config = dict(
    d_expert=112,
    moe_layers=[1, 2, 3, 4, 5, 6, 7, 8, 9, 10, 11, 12, 13],
    routed_scale=1.41,
    balance_bias=False,
    router_noise=0.3,
    norm_eps=1e-05,
    lr=0.00123,
    batch_tokens=32768,
)
Below are experts of layer 8 (counted from 0) of a mixture-of-experts language model. Rows are named router (the router's row for the expert), gate (a neuron's input weights, with its number), up (a neuron's input weights, with its number), down (a neuron's output weights, with its number) and show model dimensions 192-255. Each number is 500 + 25 x the weight over its row's rms, rounded and kept within 0 to 999. Numbers have three digits each.
Before each expert's rows: a language model's description of what the expert responds to; "mostly gets" lists some tokens that are sent to it at least half of the time. This comes from a sample of Wikipedia text that the model never trained on.

# expert 1
Mid-word consonant clusters
mostly gets: "pl", "cr", "pt", "c", "uc", "tr"
router:506515473519468521499516497451503481517477486504504482511502486499474518494515493503519529514453484510521478434515488503526465514479485498538538483457497541524534498521527504467487495520527506
gate0:435487495530461507522526493508505478514479472511505532517473520524462491512556512504511508465516473511477482505531457512550518509503525487540456492507490505505460468451528506494521497470526459
up0:511491466455495523519454467509514519530520511476534540523535501459440497519483497503487466506504516498485461505486528497467490521506495461508551498538482494507533457491469551501522491506500459
down0:494559511500483449519508509518522489536505491509502534498497530510516511511476492531505481489491524471534464519488504482512522481480487528513538492490533478462522491476455546554496502481501504
gate1:481514491477467485548487503531528500512490498522526471483473496483536520500442499517484514465500470527506498539521542528502506525502498512527500488508484502527510494495444524468534485502508476
up1:462457442467505489520491482500480549465474483503448496506539497516512473525486529495475487528481524480482512485506485534519450569477486473458474491461519483510538524529446507494540511495498519
down1:499496473486506484469532500495535554453488490476516472492434492462487511494533475522553519478457498505501543493526525481515478506501485468532477503537480545491481521506481470492463494464519514
gate2:492518456492509518525526473543495499498495485470466556497448476510519486493528501512463495495523490483529473520503534441508505496493519513503502519499550491462548525500534551492512496517513460
up2:484501512480464485507468473522482530506529524470494526526472496557490448479522474508467472482519504564517495534505473510517486470482459508530492475462491513508543513458535505508528521526549520
down2:513517505513512532522523514532519481516506472481543491493486530511500478539530510500498501541519506500514482519518515523515500474499435475463516507522461511506543483516473492467530497518562474
gate3:512528442508515520472472473486513509536447497477515486513518466475517518502517513509488459512491486488518457504517493496492491451499480557501498524518531507504482536538521459509531463507522526
up3:518481496530509521484502483539477578518526482465492520496482535505490495502548537516516490490525465487482515528511520488548491451489434547478525467510470475533512498530441490497466507535458495
down3:468504478551504507520525491541513474505477456488510493505511504498495492522475527481466490525535481485506509497460469537512513517507491532477469505505520490488465501526498545472536478524518557
gate4:499487456486454513532469490484471464519481480543500528514489433462489543491503468500487502523453487514501519509532517487475513519506498500510485494521522518503507522561553510507477466552479459
up4:512473521549472509473522511467452477486466474514463465474544504514513451509496510482490414511488519493478491508506492503493496573498484509507487528527493515490471498550467522490484454531520539
down4:489474478470520511521500499552478531477512525470476506521437488468494488466514503490490474519498523448493506491518481530478544517519467463435532526537515480483479538496484474474508536503466499
gate5:491495476508542517470483508489448529547499483508506478496494457510482497488457534497525527504465496584531473457542525512491479518484491563507490461496509488509519485491492491480456521467502477
up5:510478476472495507519459502498475473506497505498491510469532518510491451502527516487492455506498468538464466503445540451508472515509489474491501491464453517490521483525494484531491550465433479
down5:499539514472477561464521487493516508487519516501504471532506497503491487519547468522521465520478527472503493471487532590463443460541488514514486524492525520478487462514518520499497473496481501
gate6:492469425515481503518489473455502479513490465528510512501491477541451477521518504461482454471495509522490532483516531471479477521529519518471466502490530523508520484483513489484517506465518500
up6:504493519454497472498465515520451514489521513490501535524516527502515515492451509543477506520519488462544473567529491476517497489497514500494464496485533468551508540513481517502500529508504511
down6:482513530459483501456478485505486503522482519498476460502476511460470498491507488513510492502548515534565492504511519488496478513477488498506468543525509486444519484532480515501488454467518504
gate7:467514450470468420501497497482546508532510525519471467509487489525519485520491486522505451501516553501502520526481491543482501513490511508547487550497570490516456515536495488489519483507521493
up7:499491472486484530498506480529523482534528471526503446508519536477495502497479507484482452475487558496531491518476478490467492485518518447514484462476443515532520490511502522493528439493488509
down7:475505508456529498472474479465489506515478495519476504471495506538493524492498492500490513525513516510526488498493527507522511488484478546478503479483513512473459501445490513430497508517528485
gate8:539503481451468515522517498506477562486502475462486522493499519491492482479492475479494505539468477500511512491482495482510441508493502519539489489482513522475538513481507506462485509492502484
up8:508532510504497464468434484496486490491447537459505452513451517428502535474519517580511489495523523491504512519474446495497478521499518517508446515518488506537483527508507493514466504436505530
down8:525494541504489510457485507471491462498457487495463507466488535531453507532489494502480545536543491513502508528486445460552522494483499487488495542519519487482467466550494492492474493466536492
gate9:519527490502486496519429478544494486491462482527475495473537456508501570479500499511490522428474555515498516504518566524527490529501474493490495466433564496506513515535489542508503450506472480
up9:476510541470538470462498514535561522530489468465509493500487510465547502499528483476499472536465489481481515488491515460529494456503511502515498509523516461494496486502499505530479469502509494
down9:534489486479470515515480494458446499530500500485550505530515514511444497494480485468529487484526494519492490515471475481499492514528490453474495502541498525496501479500527499495499482491534454

# expert 20
Infobox labels and breaks
mostly gets: " Coordinates", " Website", " Animali", " Length", " Genre", " Genus"
router:502483513504526502514432503476512513494458482528512510496512498535492508495510463471512482486484514487488489455460495533532513496498460523494513482504477488527465494465461474532485511496497486
gate0:486510494519506480496485526523512465501535476518497516551505489540500522473457482514518470482475485513502494499446492500498498455521490504506452456488500529515512471487520517503445495515506471
up0:469525494512508502540461470508497495523487512468522461491504502549502475498468472538472446532481491511464518525503541472522435519442437511511552526499493561459523474502502517489468467513489508
down0:501543486543467531476495505517499535545499531492487530501482516496477500488500434481548504527503513477454498513491497464459512497488494533503514509487509456499467522509439511479447549505502482
gate1:516527491491449489486518535457499558521500525462559521496557469461541510502560487432512500534503478494521522530496502498520475505504473500481517506509463472481501520504472518501551460501475550
up1:525478473543519491485503489523459438471473484474545491455460536514468473516505539545536499484537507514500508470479471487524425463494544505483473468504526497505480495471524484515500532494453434
down1:567485501521542518514493506530504488503464512504485505512503503565515508514478535518498531489492460517523524448511488462484478465465538457529487468530528480556523481512491495541481528497470487
gate2:488478469506464517428483506536482531485475510494545519491515512470525455523448523521518540525467488453475497487535534551534496515478520519452463527498481469519527460510477488491506469443488560
up2:464456485498499522474455523514486574451474501508513480473545510527524524516472490470533483475475477503488478488527515524476463494446558552510478491473519492519498499481512506501501505471523541
down2:517497513475494511546511482504478488492500489488475504485518534501483448529506502483496481506511506486551472507479515503520513538533518486506514481485507534473514469507537495509481489514508479
gate3:563528506518484535545489497499508505456494492514483477496509521494466501520522464485513490490521523473534518494510473484497483535464502505484499509563518570490488533469505472511502445539522446
up3:460491489459500480467515505509506509525521488511508523528547442494545516477482522507520502504461502521486459528509547495461512548540451507539531461459491487468504476516507513481499507466483505
down3:488490492488524494493506518558543527443471532485504504466475495482481526513488463497501523481520489500491499482524510475507500515530509550480484517512481513471468516461481489503519505468483506
gate4:530525480502530469513476502497468505474510483474489479514455506474509507502560477440525457502470512488487519489476532509512460465476495500525524512509518474505533522509472459436513533493511509
up4:519526481522527460529462503456458539488484467511503512542506511541502535482502516452512464527456541508500497468457548543533444503484516493543470511509507474505485508489474454489497508513484478
down4:529483489479506504495556525527530507465519479460495505501520487484517516486547488504538477498478464536456507532501505514484508523472482478463494527504518500471564463515477531473493483516499446
gate5:495510507529506517529508508495487487510500492528506516498540502522487460511496496538494536494482465463465514496528523508545516519541528517535459485505486482499503504518495496489526498503530519
up5:503512481491519502543511560489512496468493472518517515525522527502557468457524507522530508481500510487534483507507490514520517510519553524529476450535538482540499506489451464482484528486511499
down5:534491516499525501525483527559468526501500490460507525498514533524491549490495458489487500499525472494525512467526494523493442492452521497518480534511508499513524503491463486476521518493533483
gate6:494502494501470513464537499550442535534505466495498518523523492493433496521501466538527509485514515525504489499473507592491499515509443529518459496445536527445510464501507472484467524483523530
up6:494537520509490493500532508509480534514509520488520517473427474531478533456464497508503482545521494525505451507472519469506482513507449533540522503463493503473547505526479508482442495485512559
down6:567520506481494524487478538514479492506520502528552487537462511527474493489519482479497478524505522462526498526508532533524448522492465449502535517519539500532540481481463475465536501535501450
gate7:550482554526532533516522446467481517489504416458538494517507541554478503489536521519522511484470499501506504525505507524497497472541508514496508539495512478491471495487531542506492524503443500
up7:487501478485503473525540477492477473524499489518465526491479509509524523476484543515536514520526500474503488532479512480458486489509522510495512497518503546500507497461515521520487461486516507
down7:493521528538490533514490503485467507531480470491485488496522493490515520527484507492465479493460524492479488464508491507525528501493499452458502528518534503514477486482475517448433553481523514
gate8:527510481479537481507498491462507519502508464497486564472523492542486557513471524484504518521505504477525479498484520505531513479476535464534476501511524480479502533488483505507478547500504541
up8:421461511547462500465494460501532486497472517531508521507517502509474492451535502465515536522562497531520500470521503526513494495458535492485466502491485515525457482510514465494524437510492488
down8:530527487496501501470489453521530461481520480505524478487471505518529499542476533498481478523531463501533530522490488476454461491512496510504494493447543502521484522546480505531528492513508497
gate9:519459526468478484533487543568515484474475499499517524487488491526504499473527468514551524505507508491475549482473497500546516488506525482516498482477456458533479483489476462504517501458531514
up9:469531488514451480525487498537503463498493509505511537516474500474537523491485486551464511463509472511468543542524535474518492499523472473524469497495479524499507488501499470514530493446480499
down9:533501482500520504465489524531517519501487524502518543502514485502511501498477519541474510472492496493511509460498470480493489522549469481486506514479490516497486502463512508530521506498505469

# expert 7
Word-initial fragments and prefixes
mostly gets: " co", " bi", " du", " per", " inter", "exp"
router:486487488493525478518500492523531483461529513496482529488508498513507503491468512485529449516511533485482501469486488486541513512494503511515487489525500484493468453517515489471545497487475495
gate0:502496480494497468445509506494489448497505503509533429470509460561514500487490480474498471508527534511523529501512500496525489511530513490483512513490504439476483485509533514479474482526505526
up0:499531486541483501485476494488520513484518504526517513502483505489528509496511513461474493561506474517476493468509521481508450542475455475460463554485493497489495504507485508511468501466519487
down0:510453482510485482538549519505504504506459512511523513513552492520540476531507530458568472456465507497455494496487510524471500438511499541528456462500509536484496520464484482502533492513461453
gate1:507485470506496498513497506545486489523500497510513469498486493474478478495491496481493453520523506504510515505521544488517518502510536484555525545514487510500487482474497476534534452469538496
up1:528509502489520502527505496496494430549492515467465503488503517529475496500453480479514499525502550501525465545483513511537486506528500482456487526483519487518509486553447524495489522523488501
down1:468520500519528519495523500503501474491516502493485554507501502499516474511466490533509511501474515491545521523493508506473473484517463533496515496494491504507495459493517447520499499535488484
gate2:539487471468486441490512510470506455462484502516516530533470486495492514509499501536466503480523451500465512527557477514515495516471533520504447517473481485500529496458518483525531521435526503
up2:499515518480486565509537467531454553516486500535526470496518480493483495503489492450494493510495510511502486464493468498489553532503505501499508488542488491480501490524496482505501496488503469
down2:510463474512484466500526490486483522495519491503473478529548470525551507518467482532460524457509487485501488453516510482512486526467536471482477504526542491465514508519533514475512541511529495
gate3:514464480530497500455507500479526489526502480496498505495521542517507488530496491501504423489494514528502482460451499500487526533494520503496463554530524437517486531514500490482518489484478522
up3:540464486536498504490505499507543517511525542478519516489476513512514468495498490525497472488480502506501502475502455465528528517511497544458496537534513474539496498505496518465527536517477531
down3:490501524526496516500538506474508463500503522539465519495474522525496476487534517482494497513454478516485486464525463482508532463496452484537496540488480505518522501508524499481503518484497495
gate4:526521507514500486480517522467511476466528511493464456518501462488472493462521487487545471493488538555500507517478492514538552486515495524475460493507523462520458489558511480554538504492529514
up4:526483471490497470527522427538500500472494453481522559472506542513485499495549521491487511531496485530476479540524484495521498513513500540465464518496489503526530499496471498491503527531461476
down4:504490466502501532497498512493480502471513471487530500469468534486515486477512480494486544500486500489455490531471484472497505465519512495528504500532461520525501496499455461494540529492523470
gate5:491486511477514497510486476510500502495497451464526498548476487456504504479500485423504517489478527477506527454477538484521540514530446461485509530514511470482486480514534492516483453498449523
up5:510471529523500519537499500503472530537488500500495530487504498529531481474530506472511503492489489500481512523440520506485486461500443535549511507511511490465535502509473504484494509513447479
down5:501462491521497447507509449521499501487519466534495512461455490508511507484494515538457482505513498478549460501483488492538517520493565498506538503487540513485487532546518506510485469484509471
gate6:494493515498503489541496529524488486524443500506483490511510458500566516524484497525479496489518483489500489506493495543550526498519465495555501472485525512480536514461557487475490522534486502
up6:518533534490523497494527489517506503499464465569530501496486452472525497511502496505506494504479494514495460523545477493475448517525488513512480501492519486458521516527521454475478527483470491
down6:470487508495543518488488483525471487511503486479503482486520445514524567527502475504531508497509514492514479528457472457562478496586505458534444471490494514510485505486474489465538533534529476
gate7:543485508545455525507515463525464458516474509506486454477521475521515545491472483485523484491545519475444469516504507539541508496459508525511491526530499508484489487477501499419542509508501489
up7:547498515540491498533519488516512498491463518482526498512499517485464523502474496489485498521516487473462513544526526472460512494528523482488525495548472504529526500472533556465528516501528452
down7:495471525465560518464529527541506488521456505514499488551449500511524486450508455495513501511474511490506514504478516519525518454547507515469523509512513565487500445464518488482501493501488499
gate8:511454509528475519518496526502489441514466449515464475510499511491574547490521466503515496465486521504496522505550544487501512538499539456483503503515486519512516516550484493492527482514434549
up8:514475512564476531496464502535496508543494498504458488525479470432510517514498476492561462529497519463485512470499527517503485488477518451508517489495499529536511484512528542506527471473466501
down8:505497512555498491505532535511505489545499461537507470527500539477532476484527511532512484456479502480538493427477480502485515479509475534510544465469507533511521510490488471487527502489495495
gate9:487518483499467488484485487515495503463484506475526508502465508470564529484493559511487499488507500524467432507477517535464486553501519455514526491482539492546527455538493502525502485476492503
up9:522518489501522508521459493457494494494496501505482524502459517492517471488507497522492478489535469502445452503458488491513513498474480474474477497503553483529494485522495503505492508496475481
down9:489470468481500536477483505544483513496517535468522509499460524451509551500517505525492463531473492499511485461483487486528495480509508484483518473489511522482515557487512439461507478534419503